Weights of a small mixture-of-experts language model, trained from scratch on English Wikipedia.
Size: 12 layers, vocabulary 32768, 83.5M parameters.
Experts: 64 experts in each of 10 layers, 2 picks a token, a softmax router.
Below are experts of layer 3 (counted from 0) of a mixture-of-experts language model. Rows are named router (the router's row for the expert), down (a neuron's output weights, with its number) and show model dimensions 96-191. Each number is 128 + 32 x the weight over its row's rms, rounded and kept within 0 to 255. Numbers have three digits each.
After each expert's rows: a language model's description of what the expert responds to. This comes from a sample of Wikipedia text that the model never trained on.

# expert 11
router:055116113132149124209163098133134124177160095064155088148116124125190086092209112128119132104087129108107098144147066161104114127131153173103194200197140083095146111149113093148128088144107124133083156107120166143113173165108094102134140136151149068112119110079124098172136185104127143158
down0:084110113141160149161055112145154114104137144160095149119138067104109153173115155154161080124160168139102122137137162140142131125119159176078151156093124126095158132146137182100139120135119113142131102175099193125106142110183120136084138158143087180153165151101127124153163086135107130166
down1:100102112071111090114165164145144064156115078011163146043111195183163104148093122142145111146127178126121162099137109111193093114086122141168153144098156090136122125158114182126101073126179141126119188145185130158151147105108100161126077064175118201135115143141110103114153206082170141143
down2:111099106149139139173165141131098113148099077066095153083124156081073144115158099119067138136131147120150124190125134134150127094142084175135105143096105206137105110067078178124105088116088120166065144127120101095150146112143108168066101103228151150123126127152241130138121100087158085189
It responds to: Plural and nominal suffixes ending common nouns, such as -ions, -ers, -ates, -ies, giving words like elections, populations, prosecutors, missionaries.

# expert 23
router:088172217122116169136136115101133124169145154180103119067126120155161122139153129139227103138090118083085128059059073074078178119168117183161136178142107059110146091100126124151133131127136078115150126153118147144158141131216146109103210082137166097146163137159132054135118092100037097085
down0:167105087131098080115124109085170118173143096107100195087142082148106117121081095172193130093077135135105110084142150141049102158106064171170115127161114176089131123081114160097144145143017141149141146099129114131123122137069113124192154104163123154138125160134126108087114121155055112151
down1:135146122121139123138139135127147137151179089137126063155113096154116161120170118136112129137163152128123102100167189143138129149066137085111086110095148141097112150103102142150174128075048121117126085103107147136143136158121107113054179185115079155203123117110136150126088120157178141017
down2:119131064137138088174132108100133135126133124132132160129162143098204109143118123113106111133090080175129136207176125107092090118173204089152149070134105137117121134125070122178147161097135118135143119094122144114162175114136124117163111112083128145176126131162150167166182089137100089097
It responds to: Sentence-final periods and closing quotes, often before a paragraph break, plus subject pronouns he, it, they in narrative plot summaries.

# expert 45
router:138116175115120170123154100088154073154121169058056098146137139103073103109084090159095082134066060163180085186080146126149058105060128141102158120164099075130156053126145125172147146109118098108078121069084138118143111126098234149172129104118118146129167121102171102139161098140123129159
down0:149119112143122172168144150105149128181112142126163124191134160156191123154090092111127157090090128116104130113139095096112115109147083127135142199137094140068118135150124081119144159184120121095090175148118117105106098111100167082147115172139099211175111112163079140093045141160148123119
down1:140134175075133158131124185176135131126200163141066099142123119128143115084155101128151132130153190112091114083066120144064159087117150130105142116131091238135191091163127178177129126096129113106147112102159155148102159113159114061119164070129113166108130130121132078133161126144105140141
down2:157156076054142119110129100139196068127121135148084101107101139123125137155109106091147107121106145081120173102084106150098139175132168125073058135154174130130106147149194088119205126065151125126158147077157131115101083141146124152176171149093081118132113153091167108125106115107130141118
It responds to: Numbers, zeros and dashes inside sports or election stat tables, such as | 0 |, | — |, goals and points, plus However and Meanwhile.

# expert 15
router:144096152158122166151122090068124137137151098125117138091146069113078113128184110144114109082129114148140109116083078215141082103122107171113148133090116154145105089095157132108138153204137195143122132093131173175138129092128164169119181157130095099125157147154125141128132137131153116139
down0:079163120148106132079136096142146107069159103101146141117189123115205119115166115147138116201159124076128119141142188160143094126129145183155114054116133146151118174154186096141085115121124172167101146130091129110160093147130170144169139102109202106092088117129110120124191125135107101127
down1:110121104131127171084128161129157127143114103121152124158118195124132163115112134120210118101105122158112100096161108148158156045115163137142091115076154154160105117116065109117096156127146070140153126108096137097124190133158086100146087157140126155149154142089132153116114148115116209105
down2:130098061085067171173103171152151070146092149151124166147101118142146098155106165063167129099153116127102105155081134126127109142139123158082158131130086144175136148093171087149152116087124151114108083208096102114118176167123112124107153078153117087140178201075216169075185146146151079123
It responds to: Mostly sentence-ending and abbreviation periods, including decimal points and p. in citations, plus reflexive pronouns such as himself, herself, themselves.

# expert 16
router:170114098150123091172091123142140129147148112105099076119139139125079147093088079163129141088190133125133085134088132126144120084114131098059147115157101112182112090118170100141094102100151142079164069109075117159148147079117135131156022105098093136187113150169159146101140088133209141127
down0:132157139092137149084119155056100144118152124101120137132083108038103155163139143124073147145110097128153116139111106110106167147184060175163165135075179134169132104089132118134125088121110113130129139153105092123101077158078150145179190128109071076080122203138107139201139115149124134160
down1:185135162121114131104086103193144163128091140076118130107102108089129103096133191152182149140164091156068130082158102121126135146163146111129096168134073085118111143133113124106117128096095098170139156123135103197167096099127111131132158094131123128143150090128187126075108069072057150164
down2:166065183093134148158170131114155148112151135128123109117143119124137140098125144157109142118135136105146125153110109115094143109158106101173099107115148128088110148148189120160075134199102128154125148124167179090128153181138189137169191187096124157177116076073152138136172108126145148186
It responds to: Participles after was/is/been such as born, elected, appointed, listed, plus role nouns in biographies like politician, footballer, governor.

# expert 34
router:092112098197171178189143114085165149171194102068148121112101170096215049085097109100129117122066104145096077136076101152092132130128141181101160181174098085073141095121161093189149122149087167160075114121092161141099178195159102154137103141177085104137108145080114086150171164131104134139
down0:171137096104154100133160094152123163156175112097130124156179170137136153130074139117132135143090132154095120124147131119082135168143176131084066145103125081152136096077128135076157161097127140134123140167140054095169144141103136123059205141099154102130073071162136063077143085129193138108
down1:151137138187099088161080112090105098164164116155141161096129172153039175101095134151122101146131133131133093134125112139115133079124095151166159133180137156064072137189101088111130084149152136152135094117130141178144206158100129071083132151142178130112104121103124122080098087208098136090
down2:187095158143178113120148120125124101110102164085102117173117168083127077161137131148102080100113099109124086160149102176153112086105158154128110098129135124100130142091099101153031115090099119099098084148067100142081124120184088098165173156114100117101189105105160163139172126137113051174
It responds to: Nouns after the, his or their that end a noun phrase, often life, death, people, children, origin, rights.

# expert 22
router:104169110118102189088129051110131109112144088159133136107164080181161135109138140113179172136077056104125165064114121146141091157131065109028179119117100115146101114101191109213116133159146080131098107137151184157140119160110140105139163113117091154185178134185130156181089106142090107095
down0:088100118143138161163151180156115135212132146156203126130091093143084111115164062193100140096119121082138153122116155098160201111154103050125140118089071136139076111168111120114145064125180074094174167137137158174138171107114088138190143102134124114085123126098161117146112185118095160154
down1:128166100165117085123071081110138098165126108105145085123102115086092120171149087117134158143137102198138163149180143138147177135080204116128149136081160187179133158127118044140129140143129083123158128143066076193106135152143156153120128138062109128154120153110129116137106130047162101120
down2:128136125204156096134059135139163114117072074084147145155108111108128094117119150147106123104150144111078114142170136181162126195135169092146153106120164172164081120126117072099107133113145128092093134101087074103119140136136074171085069127100135124100056152111146128145043127089158125110
It responds to: Word-initial capitals, currency signs and LaTeX dollar signs after pipes, colons or 'the', e.g. $1 million, £19, $i$, Toyota.

# expert 5
router:136204188114127188063125102086181116092167092139112109161047121119128144102114145142156121107087107116170077079132145119173090089126122126104189126080121120123120136127148147143121123166104111108084109141075147105110100101021174116132121113181065140166130113154133155141085183143151131126
down0:150099129122130116160141150134133163134215155078179118117125138137165145105228168156138116161105132143181102119195117159086165158081084084106141051137110120163133172077117166142116093068128114098164118140109124115119113143173170144169138188168145128140168157094201125156114168124135165091
down1:138154123080162133078139128166105122072100144148149156160174093131106098143162120169095113125119149166150068205180089120085145164131132143101175141118091121155128171130117098122077106098128148118026165165166123080127120111127133121147143123107153127125143135163124047108145149185133172152
down2:127144112106146142113122098129156157118097084158081109174117101146095182151178142131104146209124119100167114105106201155154128181106154087138137093133115103140075204104107161105137098144135235141086124093085144113175123125145189168161081114073134148132151161123125082077191161117094105115
It responds to: En-dashes in score and year ranges (6–2, 2003–2004) and capital letters inside acronyms and codes such as NDB, KASA, VF-17.

# expert 8
router:127081107131156179089036101091136144132167109101132114160161124168093094120082099159149163143092115136172123067143134215185102134093161101107127135160122104181131148121176202159110140114083125107121087115136153124147076084092156105121105145110088136136124072161120155145138073181171106135
down0:060166156128132119133139158091117161150093138078058048171095141108159116157191091138134109153164089104141127118163135118098129169118143139094100135057113109112161120120140178177145145098194109165095100146128139125152168098199158190126120123099161138149144161160145090139125114090079165194
down1:103161090162104145125131124069065085110124168173170103160093106148143152116155069120114114134142120190125103130165098152146128106119092144094124128149132118134066089138078108127109135109136139109128115119097121102177116092084120092173120091138115156184160082073119150125127184156039141147
down2:129090154102177128093062152173142128102149147121141131118132128182175121136153161129086149119095084142102167124090161084132129117139172126120115111155168165154114143162084134159122155152078166150086151105077099092184121108130112135083134114114161122169125101079109079151080133115181097110
It responds to: Capitalised first words of names of nations, parties, teams and bodies, plus country codes in sports tables: United, British, Republican, ENG, ECU, AFC.

# expert 58
router:105086150155109046065145044112133086106117114119087141127133127091101133074138150133150110117119143132142098118099072144136110124132065092131135088085171081131115124125166100141153137135141089120120135066101171238175096106082173214134198068120126096141098192194179187152072091125095069146
down0:172101160139077132116133170132135080156100124136143164128191079112132151147117151129153177149173125145090180155124121111170099155123134097164168137150105208152134123110214125063123149151128142127135144130131083081185149165078164142177076079188124097139091150131082143237142120115160133095
down1:132034169133131180131136134170177111114143094167088109114080121175092096151157096114135107114094152130126093121108118183116056143125199062094168166161150121138124163159138126087131098081120155143183185116105105148126128113072149112149095093093088148090129092144063139150155086159157113141
down2:144125134193127119147134113108118123122172175124133154088104166113081169157162155140064095151122105112138060070132153200086091107141158100092133149128123153145133128129135107149105122178141083091120127084123137108093081147173144118180068169091103146122135091099137161159130103090094104141
It responds to: Double line breaks and == heading marks that end infobox lists, table rows or paragraphs before a new section or article.

# expert 20
router:124141123121088139089078128125049147153163085127135145155196090161074114094145104106082127130133110191142083070176110163213176160127184131172140063110209174081114123134136114135128209164155148055145095110114117114132067114079137156140189097143151167135099143168113129148080103111167150173
down0:167109110166126126104149105131120130140125097124153110155128102122149140111126133068120163118142122110124136110131102073140119102111178153072123144102137120063106152143108153182187139102079144150100130144162159192096076123083143078141099141135164141114140119176114143120124185109203122137
down1:092120135153175102183163123187107166138171169090157125167116125123158122135101105107129122100138177126152116102116025142222107120127092114127178176127112138113102143174057150205139032248118128140142144155107078098152123155134176103120171133097121160139192128113115129129184116120080140096
down2:088122091111128092165102045114161080119143066096155146159133121174106111170086136147161097067107172068139121135146182136163103157179190140124087131141100107133109167138172162091127153168194103119195135087157093107127169130125135128133088163098114126146115149056113126134096129094166109163
It responds to: Single capital letters or short pieces starting a surname or foreign name, and name particles: de, Le, La, El, Mc, F(ok), C(attolica).

# expert 44
router:165124166133121087091137111068152144108163158132152072100172123117111088118102112115092110148071063093135154093091109161086099097150115171144100148093070175125130176107139125160131178168148072130143119151144174170130127152119177134071119146106104037157097114083152174150127085123086130112
down0:064154164137101086128132138151148145094115127145209160149080081125117112156159063145126151132129135208124150145124151151105060147099096132143118160101134099163194147126133161119092097147167095210090113056130111110111103076118091134108090114085138080087095105165164177070168103129140196122
down1:098144103211182145117161135145082160151151109158167120116174143147132110149138163036180143194152116174147068103213104149123144075122173107128170173099207106096084119137078151073144173142113155101115156146122149075154084123122148155089161142105094125120154143093087093161116110116141075136
down2:065106181110154135114103136147135117077084115138082143103099171163135131109104190114116116135111111098069118108130101130168097114094165124155184081144060125120121106119180107092083111176143104159148162165124132137128127108152109118128195121130172179095131154138150118099145112135088191152
It responds to: Hyphen bullets at line starts in cast, species and member lists, table pipes and row numbers, and heading equals signs.

# expert 55
router:167143108089186123070143122127092140160146127148120187120088100137128109175167130102095175160141115172098134084105099091156096150188093118169122084162119136148153078174114104080133192107120123142132075148129112171154115127144183088149180087140133123180169159094171115146177169144092149170
down0:098148079147148138126156164198142112147057150085112135145107129127084142100113078121078158119069180088120103150121194108181138161084214072118105120101158127137152106100140160175106130113136103117077130108129144169144116123177151191162081156149132191072096126126111105115142165096126115168
down1:078138194148144123173150206142159179127101144114184168128126114090119135126142133110158114118124107163163104170138176120132118144149114181136141156176061030109158086110124101175127120126140134233090138136158147136113105162189079147130134103062118138107141097097088165153098140110136155141
down2:150161201135144166126137160128176082110111163157145171122124070123125063107124145128086078135172126115124145145167184131120117104078067141111146122116137111105148075108153147080141101139148118087160142072148113187108137103101127090133136171136132089130081065098134171121110117138144158103
It responds to: Determiners, quantifiers and adverbs in running prose, such as the, all, more, same, newly, earlier, often after the or of.

# expert 6
router:152118179195120100118126096075148111137148161151139133107082128095050107119144102185079132115163175141191122177094149214112144108120147152140165116132120145135152115163192155161129151158168093141197093091114134143140071131092158119166112087121126117144205140142146165153125101116195096104
down0:158123137166076108146144124127202166111150088082156133137186144159089188109105164165138092123162182129173095128126152121125126143088112143100150163125112152147164138114137147135117167079135171122145075132142099168089172146112103139112083181104147133133123138125187155052167098095137043117
down1:129113082105144154084144159102150081198079103172105139092062167145163121132158168103151153127107068124130173162143106156154094091139138127138099133178145092113085171115150158146091101155137135162108178074157115186137185096100134091179140123158157181127148091088139115108087123068102127127
down2:138125114087129135109135205153168126082116165173127072113124096148176059083141048203221134138136128130122141100112116097188152168172197077078103142125088091116059103148079121069115109116119150128127159116117128123146137130167091055186088151125160134095122080140129148104143121119083126075
It responds to: Connectors inside parentheses and list entries, such as "or", "born" and the final year digit in "(born 1959)", plus "as" and field colons.

# expert 56
router:127126144099099059151187124159120159167106104150092133090119098105088159153130099140088140088157141081137159104080110153080120093125103163117097087139168157143152123137097134146140153092148113157163121085085123128108143120124142075088086129082138133160106137134069135121173090092115127162
down0:177145147136123081126110107104109068041152124103117080136076136096140167132187126122088044102164185058111134136162123095127117123093091101127102106095162126028064171092091100125119171111163142110121098216110097181151098093119144154094043114127143137122120151061134127123101157051181166119
down1:177092073162089167085128138103117112117096051138134159105153093124135123136111144186102158187122106171158171063118080083125115073076132125119204100092127149191179097113101156091148119136062112104169144112121140091082075112121121125211106184081109145093185137064127094087105106151153120140
down2:166154162139108128117131170145151139060163137125149158081080154103117099087111118155094109093117162142105135192157118063041091088113151101194092163136077058105144081102106089100132191150066119073149114118124119095104076106116156143108222092124129125126158095093115138097126092096177105147
It responds to: Main verbs and auxiliaries after the subject or and, such as was, is, have, been, wrote, worked, served, remained.

# expert 31
router:170141105137125129145103118115158170166128113047112112096116139068159144154142136059138145135162065133156120128079071144136114061100031161142240100133135090165099113101158178185096160087135158075141097131145133139164098134075109168092163122130134131128087167134155165117152104157174104091
down0:156190124088168137154164140180224128212106090137105082173147155125182098185081100172101146090075099125098085089184150149120127171111146110143191099157143097078128087127143118141135144138128134115129125160095142097157126091096160126131176115122126064015129193156115116087204123115191132136
down1:100163068099152117127083135177106136173158113144094142140079146145094103078111125184064148158098108141149136091153130094180133121109158131109104161104065090089096167117096134143084136130162152105150085155157089180093125082113135104131133099194134171140144163165127152120154087109074104128
down2:118118130126092118122147168124095150121098099087126091099149063172133136151075145126096156136108141175143130150171147143133134140124105106178132142176197165101122211106166152134139134131158049139170128118089181108135076181078204143171123085129123102118173104091156153137111147115096123111
It responds to: Ordinal, number and superlative words before nouns, such as first, third, eldest, longest, two, often after the or his.

# expert 29
router:081135125121092109107153155119161158112100170078106106083117138129163130181156107095099156172174139119237067083113089137118151145126084195153119107072138140120090096159135119105155132136121181060196079136117134172153122110134126125124189129120155120171175108085124162138179144128059106070
down0:150107155100172098190165124186157122159147116107141101121188088120132124092042115115181112128146169131119116116150178196104205155152149116082102150153116144143178125070127162200127100117126112130097066133086134147142122142186108122118141102168226130128114138089100108160110129182099138134
down1:124105163104153077113139175107163102104124128159112195132097182100146127107151171088142141053152112144152121115136093135158132157128131152069170110125142180113110152135076178153108104098089128141146174124124207151160208107104069056149154142105130150190136109197130130089145129083151133184
down2:115108125082110087110152098158132189074116122157059094119135157133068134138140118179061165077109109120145139166111126131088123175141094206132132094067190170051093157140092098133142090093187107104126139142160138160163094101079095136168176101125160085117199095132120161087147128119135192098
It responds to: Articles and possessive forms before noun phrases, such as the, a, his, its, and the possessive 's after names like Gotham's.

# expert 33
router:133135167127140106150118130106103185180115139165141079128075147107103100102119147126101129133101143075124204163106085092125043078115104146093159146177119101141144094125133124160113149151120134161105135099116119163129175131179199094144116133115143121157160140155107167130178133104112126144
down0:138207176188146084106103173107101161083056095173135169119155097163102113107119044085143142141055136103083159101133161091172113151107076124125171148162131120208147137101122143108118118115144153130175182126099167121123148147114100137125171124113086168121155181099130104144118127164132140116
down1:111139150091143140140129113154109139180137139145112127182139101114154124158127176203161095119223068165085116158120102171162122141098104070118104141130105154165120151170098056176131059166091141140114136147153123105171127186122108125092126143126120120145162131145180155135100131152131169090
down2:102151127068167154151106163089100114117186099166087139065141102109084089140116080161154103128119139126120085117148091155139099079125108131166131121137122108143140136135118108104068089134184090178137140094107151144081142134106117112121185136148120047148168149096144171150170170086164094118
It responds to: Base or -ing verbs after to, not, is or was, such as make, take, deal, result, fight, making, able.

# expert 47
router:170141141090154090112207127137125077150186086181127123162153098117112149160110128155143128083103149144179143092065036119114134115078100102181157158132132127161133114193108111146180169061150122127171165170093169154115114141157133073094151133114157120112176137138095090155126125126171137154
down0:141116103129164137191105101193145165113082094181131120123150157177108196071121168155152126143145100115099124151159164096086128133158124079133093070188110193124179148186135149077117145111099164147137167154105092174113165150121128109075150126212148140082079136186176134092085109113102149131
down1:144127145127159168146113072072073134153098129150123147134135204066114120187029151095144128126108097162171120093074093171135096073136109132137201156142150129118140136120129156152170074193147159178149141106129178124137112098178115090171133101153177127149140083127095097139155150114163144159
down2:141124133172158154126138142175145158164100162135148111120133114141129134141178127077131128137188105080114134187136168104116095094142094149165121066188115143107129081106135080154140146165148095126167195117213074161143152145122142130107137096120147135124125069116120176162127103090139117071
It responds to: Verbs and auxiliaries after a subject in biographical narrative, such as was, were, is, came, became, began, plus he and his.

# expert 40
router:144135158148031117148156112130103094122113130118076137100146086167114142092073108125185105193169131131140129119117055111190118075071137110118178047080138168112109103120133114155160159122130116131138112143140144140123100110126136109143218120137128091157097202177111201104061138117112065125
down0:123063128156131197115194085164124098093095126117126153128148102130149179140135116116065090167100147128055129105098107182134121096109142154117127148138171089053153149187072160158147079162105110164068145052151141100122151098131150105098115157120076115125081069139114157122135098078155131085
down1:115090102128154180103116140162123100138129145144088132150103159111082125156115139112130079163135065149137182136127154098148104113134201130069080059123132226135120173129111108056125112175132159137065155174176156150126096136150084189124103142111143110147102159075138111137124172138154174150
down2:081040161057096151164189193069107187133079110110108097106067171135121131104137084189124108152113197156152133130092132134170155109121146174123159121114091178154178136145154108084126109166112127179120152109178148149134162133109149070148140139140206142165133153085093095110127180165091145112
It responds to: Articles and opening quotes that begin sentences or titles, especially after a colon or citation year: The, "A, In, This.

# expert 41
router:130137093078059148135103098092139093169180175063096105101173120110042153189144096145082099148130143127135127151150192124085129119114108136167144151116119170128158131109078153179140119074164074099133140173174139103153123104117155123148102146130116148106173149168073077126198111193124087140
down0:136109125130077160141135118108127075107111139136174154069145126088141156105133138130125201081091149149127115095141094127063169091122123145137114139130120107120183115117084104142147089097119066160136089154129127122153125093129075143132152112181090107175156124122095105077130134147172113106
down1:149157161124130167167100182139136099123141092132097109092091129149121106165121140113147152152101111163155157088110096150153088146187163128151107133159099096123165118105152158102177097033144108097129163175081135137126132066149108095145151154129135146101162143164139106129117090184086180175
down2:105122133122191103152146152135092123087126150180088134127126156123094169114111149112123168125192140130129146140140171163088224165169135095164086145064081154166124169128165142124106102151131157161096124123105109102114085120175112188168127125159090131155148151141137114113191099183111153147
It responds to: Pipe characters separating cells in wiki tables, especially after numbers or names in sports stats, cast lists and results.

# expert 35
router:169158000117139133062113113143083145160171146149140163107130088113184067158167117112127138129073086156116117122110133147124147182160116097131130127084103145183102089072150099127116155123171101113116095137094178146119130079144115116142134104090123147156092115149102175147096199141103108153
down22:120111120101143113138154104123123146098068088108112144090106069132102149118123192140115153136133169165165145181161163128070109146118179130119125112126063153130085119135173136115125060126058146111102133126108195127155115130133182126105146044150067146130076116134098141139158123143150142153
down23:116093089079105145093162092125103114130168099074157106177171118063113155118202131115148152078178069123098120125068161163149109167120098161183180098106086127124108142154079128098138085125102184170095125120169160144197078110157122099124113097117149125074102111136139164111123147106177071150
down24:135135203068141117107150092133109056133112106185179099099116104107068139088163141150185124174191165083133107147133143119157124110150156164147131097180190160060180106110118155110095156092095143105116116145126103127120149139064143142083142140159156146155109097150096146130148148114093093131
It responds to: Space token before numbers, mostly years after in, of, months or to, such as "in 1664", "23 January 2020", "1905 to 1908".

# expert 32
router:133103187128059135140119117128093102093123165154080100146141102116087144132140106141142152131161209144123129094159144208143085116141147085188139088159155140191114194097118135091103174128111166131135102126202110135184097099099138137158137121139139147123081126094127127112149117068137168077
down0:152132120075076161160112144154107123152126116198091100156093217159138159165131126082085137130080099170133164167113090134068131168060132153115152123132105131097141062123123166113107118157095125075069155093090119058110124142136167093161120123122175073136133151129157097126108171101125137103
down1:130131109115150182105102108158173110129146134125118130123151075069141072114150126100190144091133128141102118144198147157106186088147110194097199173099150173106104157125186149147170092154152093116161155138106134140099122047160139123151177091113036093154154134111131148174114176134170143129
down2:106116064102097187130135107159067131120132096152122129128158081124165125164103135155153180151085143134112096113084094083104143128084138144062101108093109095143160073137110084164153124111148154091115145110130102098141087118091149168096095136140159149094158137083150084087141164100124088124
It responds to: Middle and final word pieces of non-English personal names, often in sports lists: -ić, -ović, -ón, -ova, -ski, Lorenz-i, Carre-ño.

# expert 21
router:160146066115097170086091108086085102141164137133093094105190143109094109180111109134151112105158150150119073147103095171135102027136076065093147096106138148139122134123234161117108133132096094108120075133108166097122149099108123072086157140114118204118148149146155202095102110160198117175
down0:119151150121125165198136152099152136126146170083114081144160187114171069110127131125104113136138110112105186097157138149159128162086064132112227088163106099121101152131087165080107123146178140151161156126146120104124178037126150170162112141198175120102093095062149059144153153171120158111
down1:069163101123141141112123208118108090136118130129102125117093109124139158114198102097111085122127166191156103086161150164169116166148132123107132138129090055062121120142100120116111124114121132060114122066152177137134118118117146136052146134130088131152128076171151133115118092097171143134
down2:167140164115100084158074133131171144142166105166144112123144173157206120147137132163151133094144151108136096116154061163121179135167117137210128074167134149134084127083116115133159081120137086084132134138181022163106175151128120130116165105083138152125135123099053116093121111113114152170
It responds to: Bare space tokens in table cells or before scores and dates, like | 25–18–5 or a 5–3 win, and the before team names.

# expert 19
router:107134108141122113166144064123138163132080104149095106157115131137210122098127090116131124093093069088153122149137136141102138136120148154095156159082105030138134162106164183205087092115103183131103143104134133177117174104118143156143022143120120087168192093116104140154173098084101162102
down0:133139098183177138156155071103146091148171081127134158123134200157133117177071189133147134105136132168125109145096101140124128169060105135142133116099150110093122117090051176177143068112145150089171089167112132099152204133191136133131126112109153100119110119186157171119058117191125081164
down1:170144150159159166069128115134192144159146114110092160188159116131093129126162130100146130111091194162087135096053101128167123112139132035065136118110117122146144159063157101133196097090113082161138144161104093144171109146058113126127112135122133124186096156173225137175071163149165139108
down2:188091111129052170092141094086166151114106132143147102103147141166139096111158108170111169111145166141121204136133106148149171108145146135146146129196177100153184139115075136118186156104159111139146168133089150156035188122169113172119144140107036128202118129101156129130115095117124141149
It responds to: Word endings and topic nouns like ology, science, alcohol, plus digit groups in large numbers and non-Latin script pieces.

# expert 39
router:126156117083100087139123140152098105121134123155058129159154107169124119097144147097110121163081120132074166091186125119101188139079186113162092107126143097083135140128114119155126156151103169124145124148151133103121113098138141141192203123103126175168094177118110124147112117084146124111
down0:174176180127163092100138088111132140070160094141101111157188071135137170166089096151055082176107090153167174107140137151152122100140120142094153081110125131135121151127150178180117146188074149129128083123120122157143138159112143145181119108115106161078161158083121091092137100148164122123
down1:102182132160151083129147100188074166098188117080112118081137098093100118221202105052141135087137091102153094144074061142123107139115162129093126140165124109131074172161119148150155184137085161113103104120114112101127088114082199110156149135138127141148114150095127143166137120107109155131
down2:170143157115110190162109175155191152106128157165115139116136118150089089153114156158153189109134100140169105079130126166097089074135138152073120151137055184143135161133162112161132107152112136148141136189163132113162125141111144147075058141173093105141115126145161084077127100147116196073
It responds to: First capitalized fragment of foreign or unusual proper names, such as Mar, Is, Bal, Ech(izen), Vinc(ennes), Kh(mer).

# expert 12
router:147109087083158123137126114108136170120089120111122178157136143159180153137111079159106140163178079137155169134171097104120095137159134171074189142148148118172133141173089092076056192147135170128141161100129115188133146092136141107151124146147146110175177137151186143132189184058114226150
down0:116109092130098170217134128161154129098084115127120110156155110084118144105147127151147109134074143159128202085152132144146148115163088135149091163163100136127118192075154199075184139185050158118127152129108177109125082091100135128086070072151076127154129114134162111159157200036166097110
down1:119159080180142133127114197155167125114203114065135096158119147136157131158087071140125122181148140089050104139095112141119080153070151134212068184153123164109113173122154103162113154092106105130100109174089138144183118129150123139139161112150101128113116140142154111116108100130142144163
down2:112149168107131152120140172117106195140151169087122148093142086104111151097047150184110165142058152080042125176143151132051129136165122134146115094151114129111093129112156179147177077123157097138123096118066140141127165087171118097131138067141120131145127129135176113082150194079121102130
It responds to: Suffix pieces that end adjectives, verbs and adverbs, such as -ful, -eless, -ed, -ated, -ical, -able, often after "a", "most" or "very".

# expert 53
router:124130123140135236153121060061148095124151110141085111218127117131167065090153104142135096130131132126175087118123094150173092058127161179127166095105137112124169160109132175121137109134057117099137134064184169094119139134079130119152119111144125063150152139131154118122081089159173153162
down0:099140074130137152076124148116099127117147155131122160127118135123166101139094130167144188192139134110106143099143154107126152141126152146144116112157112160146103129164208089100079159139064095096067121103174164072117112152124149151114114144199162084118160200104163111153200120128143124116
down1:143089109098141089188162156139126196069166125134177149136166117060178110158145091132110075133141141161124114079132114151159134138110138109177089120122126094105106071132154175152168129114142118075113132091131145122120172126121167090159070110144128097141063121106157074161132181118171101076
down2:130140096103119086143117128114109119150111152134141188139142150116129070141102149212113146100172143144089137150116115151154142162154120153056072169104071095128137136185172127129085102102128144078149100096128143147136131120138113106157112064103116158123112099138098106172064147058137088115
It responds to: Words in sports team, league and event names, such as Cup, Championships, Stars, Panthers, Athletics, and other proper-name parts.

# expert 63
router:147148174052146143135127082080154122102142114112116106115089113119172097064095125129155085136178065104192137119142091123160162107071147134105141131120097092119120141136212155140117135186142080138115095172139138117086092137053201116134155115100175121150150118135189132106117038135085017133
down0:126132144085120067127189171158111113090082150090124164162157158096160105072116072145121077173106111107084151125123119136113147131187149088170134106099175093085170120101141153141151093203166112091139095112092164121142130114121158171135130196166145152138159090173202149165141130165183197169
down1:183148153105153112128155121108134136116156114173172082177127177160125162100091102168124096162141141106090162142122144154191148180131122137106110115174114087040117099103148123086146145008130089168094145131131133137112161118109129161173139132149116102103117161159135091123124074070127148122
down2:092133126152112134128160151131055083161074132123128135180088072148188141116148081196129124155123132121120096144161189135112098137116198144155113077102105143120071167106092146106127099113121087139137126141137158161155091156172142202145118148114109170161125151105121117085103126107109181135
It responds to: First capital letter or word piece at the start of a line, heading or parenthesis, such as ===Pet(rolul), See also, Ind(ucted), Distribution.

# expert 54
router:141072129088033122168101110115080167145141085041115107126134100143116119138100155118155152177152136131051145099162062131151148180128143111181130061145156107129115100080147160145091197162095168133125150147071187161161125163132153141155151169123132136106103148167143141137140052090124068143
down0:124131080090170110222152119117117111078118121138101156155105105095178072144183042164073131132173109079074204184171109163140107121092097075097153130255098130160118128104119127147119162141085140134148142105147063128211104140096134059119157101112084123156139124138140145159149114131085078136
down1:134081092135138111147133143118128145140090095075119096099065066115132074184102090165116164163093145193120162113196152157162151100132143193137108122161139070092081153118159107130170121145142118108086143120152093138151136106182089154234151084086136147170095076156198111161107067097137093155
down2:112137175126114176177090136129112116135080137142137131088203162179121104082152117137182168139156059110113122088102122106122099154140169076125176142067098133102103129143116124134184116108151135139141154099113124109167100151087119157116130108080155206147172080066148130153108130126062091119
It responds to: Personal first names at the start of a full name in lists, credits and tables, such as Robert, John, Maurice, Victor.

# expert 9
router:153150080127127192180051154126161097176145132127106107156113124116171134132100136158133131090184089125169106151075127136086082106103111182123160189136072085151133070075135104176155127118111157097066157096118106153069124169121104122054130133095172159129129105124136092177152178145081055106
down0:123105151097135150107155131143174121089190105083102145090104123178083089101143122110185141144079126102161172105171090061147082143141116140140084171106131121163134144097111217088116118104163124199179079121164104145144158159151101096108123096162145066171155087132145094163163086156123151192
down1:094122105125113131207150134111098154132147176158121109147164104114113131100116134190171079149208088119127103151075176087163106122093130180107182214091078163167168128116105177122132160093131074131137137188095163133136151148177132146165134103125189131116128181104123137212172122137165139134
down2:092160165128064208133102103081102187178125142150145163095166120065129122109101132097088108169145048150086124117098186147129122098112124108208158127113116067087090110151158102166131145124098126158180128094172145085122106095107161155148143150088130096171051164115089149157115095187102209117
It responds to: Standalone numbers used as counts, days of the month or times, often in tables, plus months, years, week, e.g. 25 members, June 14.